Experts of a small language model.
Size: 9 layers, width 192, vocabulary 8192.
Training: a variant of Adam for the experts, 9641 steps.
Below are experts of layer 4 (counted from 0) of a mixture-of-experts language model. Rows are named router (the router's row for the expert), down (a neuron's output weights, with its number) and show model dimensions 0-191. Each number is 128 + 32 x the weight over its row's rms, rounded and kept within 0 to 255. Numbers have three digits each.
Before each expert's rows: "raises" lists some tokens whose logits its average output raises strongly, later layers aside. This comes from a sample of Wikipedia text that the model never trained on.

# expert 245
raises: " website", " Report", "ities", "ount"
router:090159181138199122113176131138080058072168115122108125095159107112116155161164168145152143167148114160162124086141122136184107125139141130138140158106086113106082099217118146187091144158134148061066106120147103127143114107071154096108115102102134103145131096160109120156123182098105159109161152171130221142123153146150121060164141118166124110152147122154136111158140103119149151107156112118183099116072053128123140124134108087109106122212117138103112163094099061118127156150094119137153107107173116052110108168101120128192060130090214125086100102107178101159125129151118092111
down0:095106098080187161156166138121114135122147071101088122124143127141141114142103175137119133166079148120104163059112089124133153076119122137146155125074168160146125163074108203082148124126123170122161169168175110080148161141138123171135110132124148119193184096101146158148128107154109156139120167155069133174093128153107140143137064095122119083138138103102134122169092179079081093105137138117080149110208099142067099147174186140081134129112087084215107155125108112139079089162082115089157114152115139179104200156089104135124102102187083084077163103140142153097126121094139135073
down1:169107054168187147057165140175142131110210160135170105061093156109074127127152127143147104111111111146151110189122077197092135140128123075069164137119132114149130090128056139133110097099140206152167073098096083190152161169097046108099157132119136099108143125109103128147146129090146161106104160135123111135097165137126124144110154105133182196130133100075151126145140104067128114074130122131154100115120124105177110157165155119123062091138034102187143135156150123116089139107165113150160081163134091167111140181115136156108138085110152131143125100155144116142130179138101110078
down2:151122112139127176109130147160088102124064149113060146136135146170099112098108070124168189075170106171156077131110153117092125126130121139155115148107144134167133113058117124103100121201137145111142135156150090098089242117101085104146132076148135116121098169084148149136090118137154165053160171125136121121159182154165123097129146140143151197119145118133173200170164081121103112180132132149137154176124138127198149101129116071172160114098092088146097154162196117125085054116114102137110105093104103115084077104191109080070121093161139151140087119147128100155133132156130084126
down3:109098064094105119132151079162125173150158120067103093072117137138182105112167184115149161192085201156120133083123074136125125138115150127091094176127143179155093154147148134113053145162118159136057146113124066083122129151106134157060145171147157098172147172194105129101179088129074139182116165127143068150140121107109132081125182118113145153091104138109135082206123130144129144113148112094162109111090116096133127142086150172101133153149114104163138183066135071082099153154084128100130127106110177129117151127181110193098150116076090120103174134110148139137169123076107147160
down4:105086114097124121094152107157131140148150057116129110145183183138166128117130166107153115142128137122117136122117166094123177078124139145065114125096091172118133153076122233123170143087119082147093185150115167082174185125064108135131107178119152050118147059146196110125173129153110180176148134158118075134123092070166127112103152151118074124109121159160190151148084120108111164126141125043125069088122092122094142159164158092114183118167188168099110107136134127104127142116130072119103109159157186136153134128106106170194084125083170118141100103138096115153129134081111131144
down5:141185123164118127089126108146145133125168108134136079094188108101211127156199151146140174052084093209175101084085117158107102150156126146134098140183085091165123171124119134144116089168131091130122117104118170094127161168096109125106107119092159133147123151133137110136121118111157147147146144100121181196141145162095092120161177131183099132180115046160161123174061109129131144124168102150142092127146086160097175125079090088143097116149076116157082165092134118144058114183155127127076146129102148066165125140167086149175202140128151095092075101150141125104155139090101131155
down6:118080111158150117099134124183141064138141105048140148110141161084133108089153141152111176163114165141150112060112090175076131110163129126176174144133169090130164131125131120121160153123113133141118187126150177119115165101109150134093127143114123185145088143098169135102160124124153100151157111139144164070108089170121116196058123112126152141108070076116134113157109141125089155186088138179180088104227063174150116198092099190145109103104102153144182150140126099140088143126135162202121131183142086103123087115137140089073081064078123154145081140120167109122131123088129105145
down7:163141140078119083115061129127120109137138129131140131184156134094183092144148146113201198089088132069195068169106113130120136162152141163108120147132147155175131152140100184105190115096136086143099153138080082167087118132098133130081107132062107163124159139138166143105164141149179134146123161115092106112088153169083156095143151084075089150103121119101121181110156139133111137171115154119090132114201121086123168102120082149088119142143108100166112147051177125151098198163150117090111152186141130136150137096115141125162165025102072133081104065112115070142162121118143129131
down8:119114066156108128147129094126073123105132125174132185092124096123071124090158160127113143076182153092079118100122142195111122124113123116118160184101158136191106157090177194163135135076243122166064117110173086096142132075109168089150189089152085124086121119157141095126190111161138089129136186137137158102145171099130072098144131111111116155113175125078090118115092094061107108153097134079108120096160168096122145105141157099140135154159174096098082170128173154165127126076084173120153176174144135140083160165135121090168155127130131128157169137142133129103114143130125142071
down9:155127134138155205128132129086121131189144119129130122096064144128140103130129097115145090079151117126086142176157158127119079127172141133116147167166144142150147145078098144137070179197112086189181154173126092105139184171131104092100062123110115095121131160125092092126110130132150163207098161150105123162108113105130125109168150104150183113090110067134160164105119092059093150130183138163117133079136140140093107134134127128204157156139117119143096158161057149100130126122095116076115117182147164056128137103093152146100140125080194154112166085155161083176146099072087046110

# expert 235
raises: "ted", "osed", " episode", "atform"
router:100160177144215129109182131109092068073139114115103117100162088111112148175166184146145141153155100160151136098140123147163114132146127136145137146102079113118088121208120149181084160176162133061083100103132110128133119101077162095101111094124125116136114077174103113153148186087094157116166134171122218144122155143150117077153142118155119123146131131150137123156154113141137148117171110120174109105046055117139154103131124077088111112208123126098100162104109061142134146147095099156172115118167102066115106171109119109166074145109226126101108101097187087145119140154105099098
down0:130114177151092136138076157074149139119118221117110166157074126154125161115107127157209110201112137098088148158105157140122118076094078109123165130165125139122180086143119085112140101170128139113132129119158105144139087189151116090126128141162070139104128077222107144112122149154132132131128128105182109091149124090144090143124078076101099148119163152138099103155066179129139133083148074158154164118130153137141088100087084104126129159146102105185116095127089145174195106135131071159134112160167134105140147080180142148100163085172095135139144065137080132192079115123059190128
down1:170146133154145149158121179142124096129102195107147102108073099163134126147105164073088102169106123093117051149125132088084110102120109102122117157099111193153134140162116120179169181173186107098172099117165131163110116140115126140118122148147139099126123096129161097104167117120137141156194096166177148064126104109115181116104096135180091142184150152121112110033147155150101106158192166146127084119144140152062094133091114132101123139116095104136199150183116109160160137198146074171166122131117163103121090080157096129154077106198166103121127076121115089097119093122040112107
down2:111188103134029105151112163115107130120112190069131122179130101136137110071124103113182128131108103106101088154131137069153136153195132117112151074110152152093168119124116166136135136157142077087168114144144075137073125145111107159151112133183096154121104142056125135114116193106183132163123109130137123081178148116184162129101122138115071158044129126132091102155142182136107130134091122101115125145110178126168111125086179181116155193064114105174145121147160186117171082159191142157104167124140105143135088136158057138119130075184101161123205146125086111106117148097139122156
down3:120047136129166122152167090107074107150131150142098177096148115138183100080127122114089148159163136079133144078199123064116158089118081124097111142120187134133154069140112155099134066113115140092147077108138114117113078119106138221164157129095185108135108135143155188093151185150156100149114114143168191120173134136171163130160175105130110186132121154127117095136198109058077127128124096097103137123077121115185122130138141162101154114195142101108092121111157090144149123086132149136171128105129157160133098123132106111108073099130135213169086094112115112043145117183143157142
down4:207130080157067230101091110130105113092133182169146142166108107145160113117153169091129115148069101074095110106167136088134057076163120055181109099172153164112081118130186106141132129147137163146080128123184128080166136150135169143126152147161112132167131064115133114085122143143155107093097109127143149100136175150130180153158112157149146119114131146161107091139165171130126078150168097113166116111159098148130089077135125149105160038178104135128137171091137139035126140155062133120135141109152143136133137149103141173086144117118137171106110174084095112101151092124078104184
down5:113129119125130077158117099096117150140150134168110156169101088178130144094141134146119101220142025142131103131136086168123153158104154090095088089118156159161139062069078119128101117103137113162114102171167046116095107120077120188088118094101109169117096127100176163104186142120115102176072093112146146151119131105132085158115120147142155189112107078166144100123138140140120117134125142150151131126109136114137124144132120215148052150134117140100114135124047134124115140134151134211130143200125158140116081140170106152095174095136136093181143053166133125151108148139137185207
down6:169087090134154059099158141113143115098141145187156167144090073161184143151138153096119136151161077107119092121146139128138095124149136154118138102128124148138060126221099157165075119134116104090126075134125077121121167133137204154135177154125089096135090158147136094074125156114066155090171140066134142111178142147183128105139174104178131170130108152136088095150171080144095151145180088157147139144128173105136065120076135092088140112126208141065154128085089085129145087145167142138139077117143116128077093202123156128075121119123127125162154100093175085123155113143087106184
down7:110150160163152164154094092163171075114125151136145102169144120118170112161135148137113144112154080152147129101169175076131151129131098172106163129102145108125139116164089137082097163163072119090149171094120088142200172135123122149020098108112104146116113093198126159094132132145220115150207155056132133126063111167092142136125134131138130166150117115091118145177172166107072149139114168087142041118130121138100142145118172126142122156124172146097062138096100130107121076066193102106103124158102128163122117107171124123147101087090165088147141161173080064136150109115109119174
down8:130136128097173108160139170126097133142130142092112135128122068169153092124124144084163118216121097103167077126164106133127135039106134103170142129105105149156104114131122066175143117107129177096131104129158110128169139118123101103193194119100148066154043091106123107102178152156126145114105189127157127083127176110144155109135141152107100142094117109170073117112163126068190143134101098196194153132114148125115066170140144145130085111140118104102149142070112135102178167154160138102128098096171110215118124149174191136103117107116126160122086073093138173074167107148107118202
down9:116136112170185152162157041109133143061112113139055091169139118133187073135131169150135121172130116153080152139142172148173102121082132100129116116103196113182140088090142110168131136085101094068172105140067127106089089191151121103109116102118159072128099084173183116113120112124128156158119134100138112113133141056121107132131156181147110143077148055178105092161149133128150151131126169146134149136115078116137126124155205107091133132147135162125139086170188069104173141123151137061124134077132159146126079173158110156131118111059084154183111117081116090149113144152134075157

# expert 247
raises: "view", "La", "HP"
router:095170181143200104102168133117099056067166128113117126099163093104113146182171192147117141148142092159156134093137132147179127123128130138134142157110088137120097118194114166182083144177149134065087098113142109116148107115069168088113110084093128109132119085164112119137139183082065162101168140166137230134100133133153126062152135120163126125149139118157128118151138100121131149118159104107167101111043059124144135110125141082113103106190131119081107149095106071131112151149103104160163109123165105049112102176115130112184092145109210129099098097101188091144131132148098109120
down0:106133159090104166183166116133169118144126131075163159115138098143140093107121097147105189127136118168095133113195073142115136155110198140133155121139132126163174104118127106151139137110119116167093169160147059113130129178191108097098161170192139125114086110154070113092097118153124140097083103147077105099161105139048123054123127141168142124119103153118081160140139161110130149111114097094082135126092151115180079151158155071109195146072115184089144121132145157099135130153096111141177108126186085087150181140156157170055097150161094105140117161140089111195186121075094076172
down1:094133081072135067131182126158093147132126116114153118127071080123130135129133077118127205122130160139115117178074122101109143138146114120065118141118120092136132151096098083178112155132081088096180108188112115123143214114162087118180166141148111169103163130135143101123076103167127107143148123055117223108154158165046130113139173115135114143174187159120132156117162115111128103097075127168100067085130159074141134145183135088149131143121145097134108125162123137111059107143074152145189153163066096120121125118117157143098146127159156186136115083174135186167148072084144132113
down2:153160107133134088093194120157168113094115135113078181124136143130129137133101083103101130115178066116148108155104112123137141150146156086173177150113096135140122082121155084183156146138131077132106131176076068104223158135115155069122110166091137113168117091108143149144135145074161113114149096152105210099134193140126145178089139149225131169147058112106114100121127120192150153184101131107143149138096133102146106084117143115108044128126109071141148148103155139110136135093106049151141092157084125149135133165119153089066177081109131121086146060158127118148103147172163137157
down3:123159081107163128151145165121150112122166040117112118086101132108126093117193128105158205125149094172124099099120177110155183112101171110112180113134084129151134150210140168139097125066117093084146168173133205122176095096111111172152194139081098158112051089130130102175117126164151105130164098068124207103130145114142145130120141155143047167075112095106187117072154099149138096135140135122140154135136098080132184135159138130171141125180119112110122117103104141114093088094098188151131136134088126067185172150138159126129128125147157116067174094130146125131120083143146122104
down4:089101049158148129114176130160129081083134146143106132061144082090107107127060096136136127198058143144134114183131080111145131095144136141148132098176106138164152133099124123151121130088076131184180065128137124157093134111104142115057157163151137106161146093126086139125112203138129150071131082133116173191116115136151197131108158117137150131159127132114105154148117152053102089150117097138124135173106118056148108117201116124099171162133076224102087180116146150132132169085119135128136151166106094181150097135141097126097156163218158126118088150149134095165134114117136148097
down5:142173134176119169140176093068142089107137171093122079173104113126112170174106143143136176068108114165129112109111169169131091106112083084145152098077105104147101160158173177147115142142118108095165094184168078057132142150140129139112106186096117137103153124141083096129098124060176130142080129127114151197132155144111168136195122155177094158134158099115148124137071063157196080105112110133093098136082131131162108119078147118146130106149166058117128165114203148044109118138091138138150128113105135157104124102133117113158179100125193086137138122142136045141177110097082123122
down6:152188113120184133183190134080127085142129122155150128131075136102112130115062158153141204148083096144142095140071118127138087089135134115131122133123119115175143106132154135149110136099088107116114105172195132127109196136176121132150110140135104195143146102148086096093055105069130152159159111093085119177130070101101133069149123139117140154164136106113141111108164111110174124033168103204147155089129122122108062127067115150164176071100130102090123184129142165029174149142098163124119140170080143102131121190131135157124148126150161160109132143155159091123126149118062129145
down7:116161053114177158132175144090073102172151113116151109135122096105180142121112101147103190168125095095134104129096129103086125138116139162149109200154113146141153069172124090142131155093133190117165167134168098085113087211141150150073112145167129126138163105124120155098147130203116143172125079130110136097105105071086135053151135145124166109123116172136058085091120094113129181064140086175139143090144142094154074124130101132140172134081143172151104154112197119092112190175102141168124124121173129086120159178086157158089156129115142136144114181109055121147110117098101088161
down8:145197134115102122100121136140113134172137144127130111117114074121101201101176182104121168107168112173163077146111126086174109083111133121138178127155104150161157107148147100143098073093121149100097150150118123126147122129081175102109198127142108107148147144136176074133130131167129124136081146065153098083162044150084090033203085086190091173136105155116153154122107173187211154126174082141130159159090137153135077121135094082131145123091140158112057108129177116120117141141077118142143128105153106128083151155153120145115156168186093153131084174099137108168094099136128100102
down9:151132135130071104146163137092168034127135125127157122114123109140209086148127140084160108162117105122140169132117147138147142041097124096130121164088129155192124140119088138125139138071195092105157153186174119123173162130123089143179142173127134126109093086158083123156138120180125110123120143160118140136118167170111140140145117159122052176144105108138137103104131103151175080111115091071103063126086145145154109178067131099161116155164111074140137197070097140131153123115137186152088053101163131132110104128091152089174144109237169127126160127093159124130140097145164144072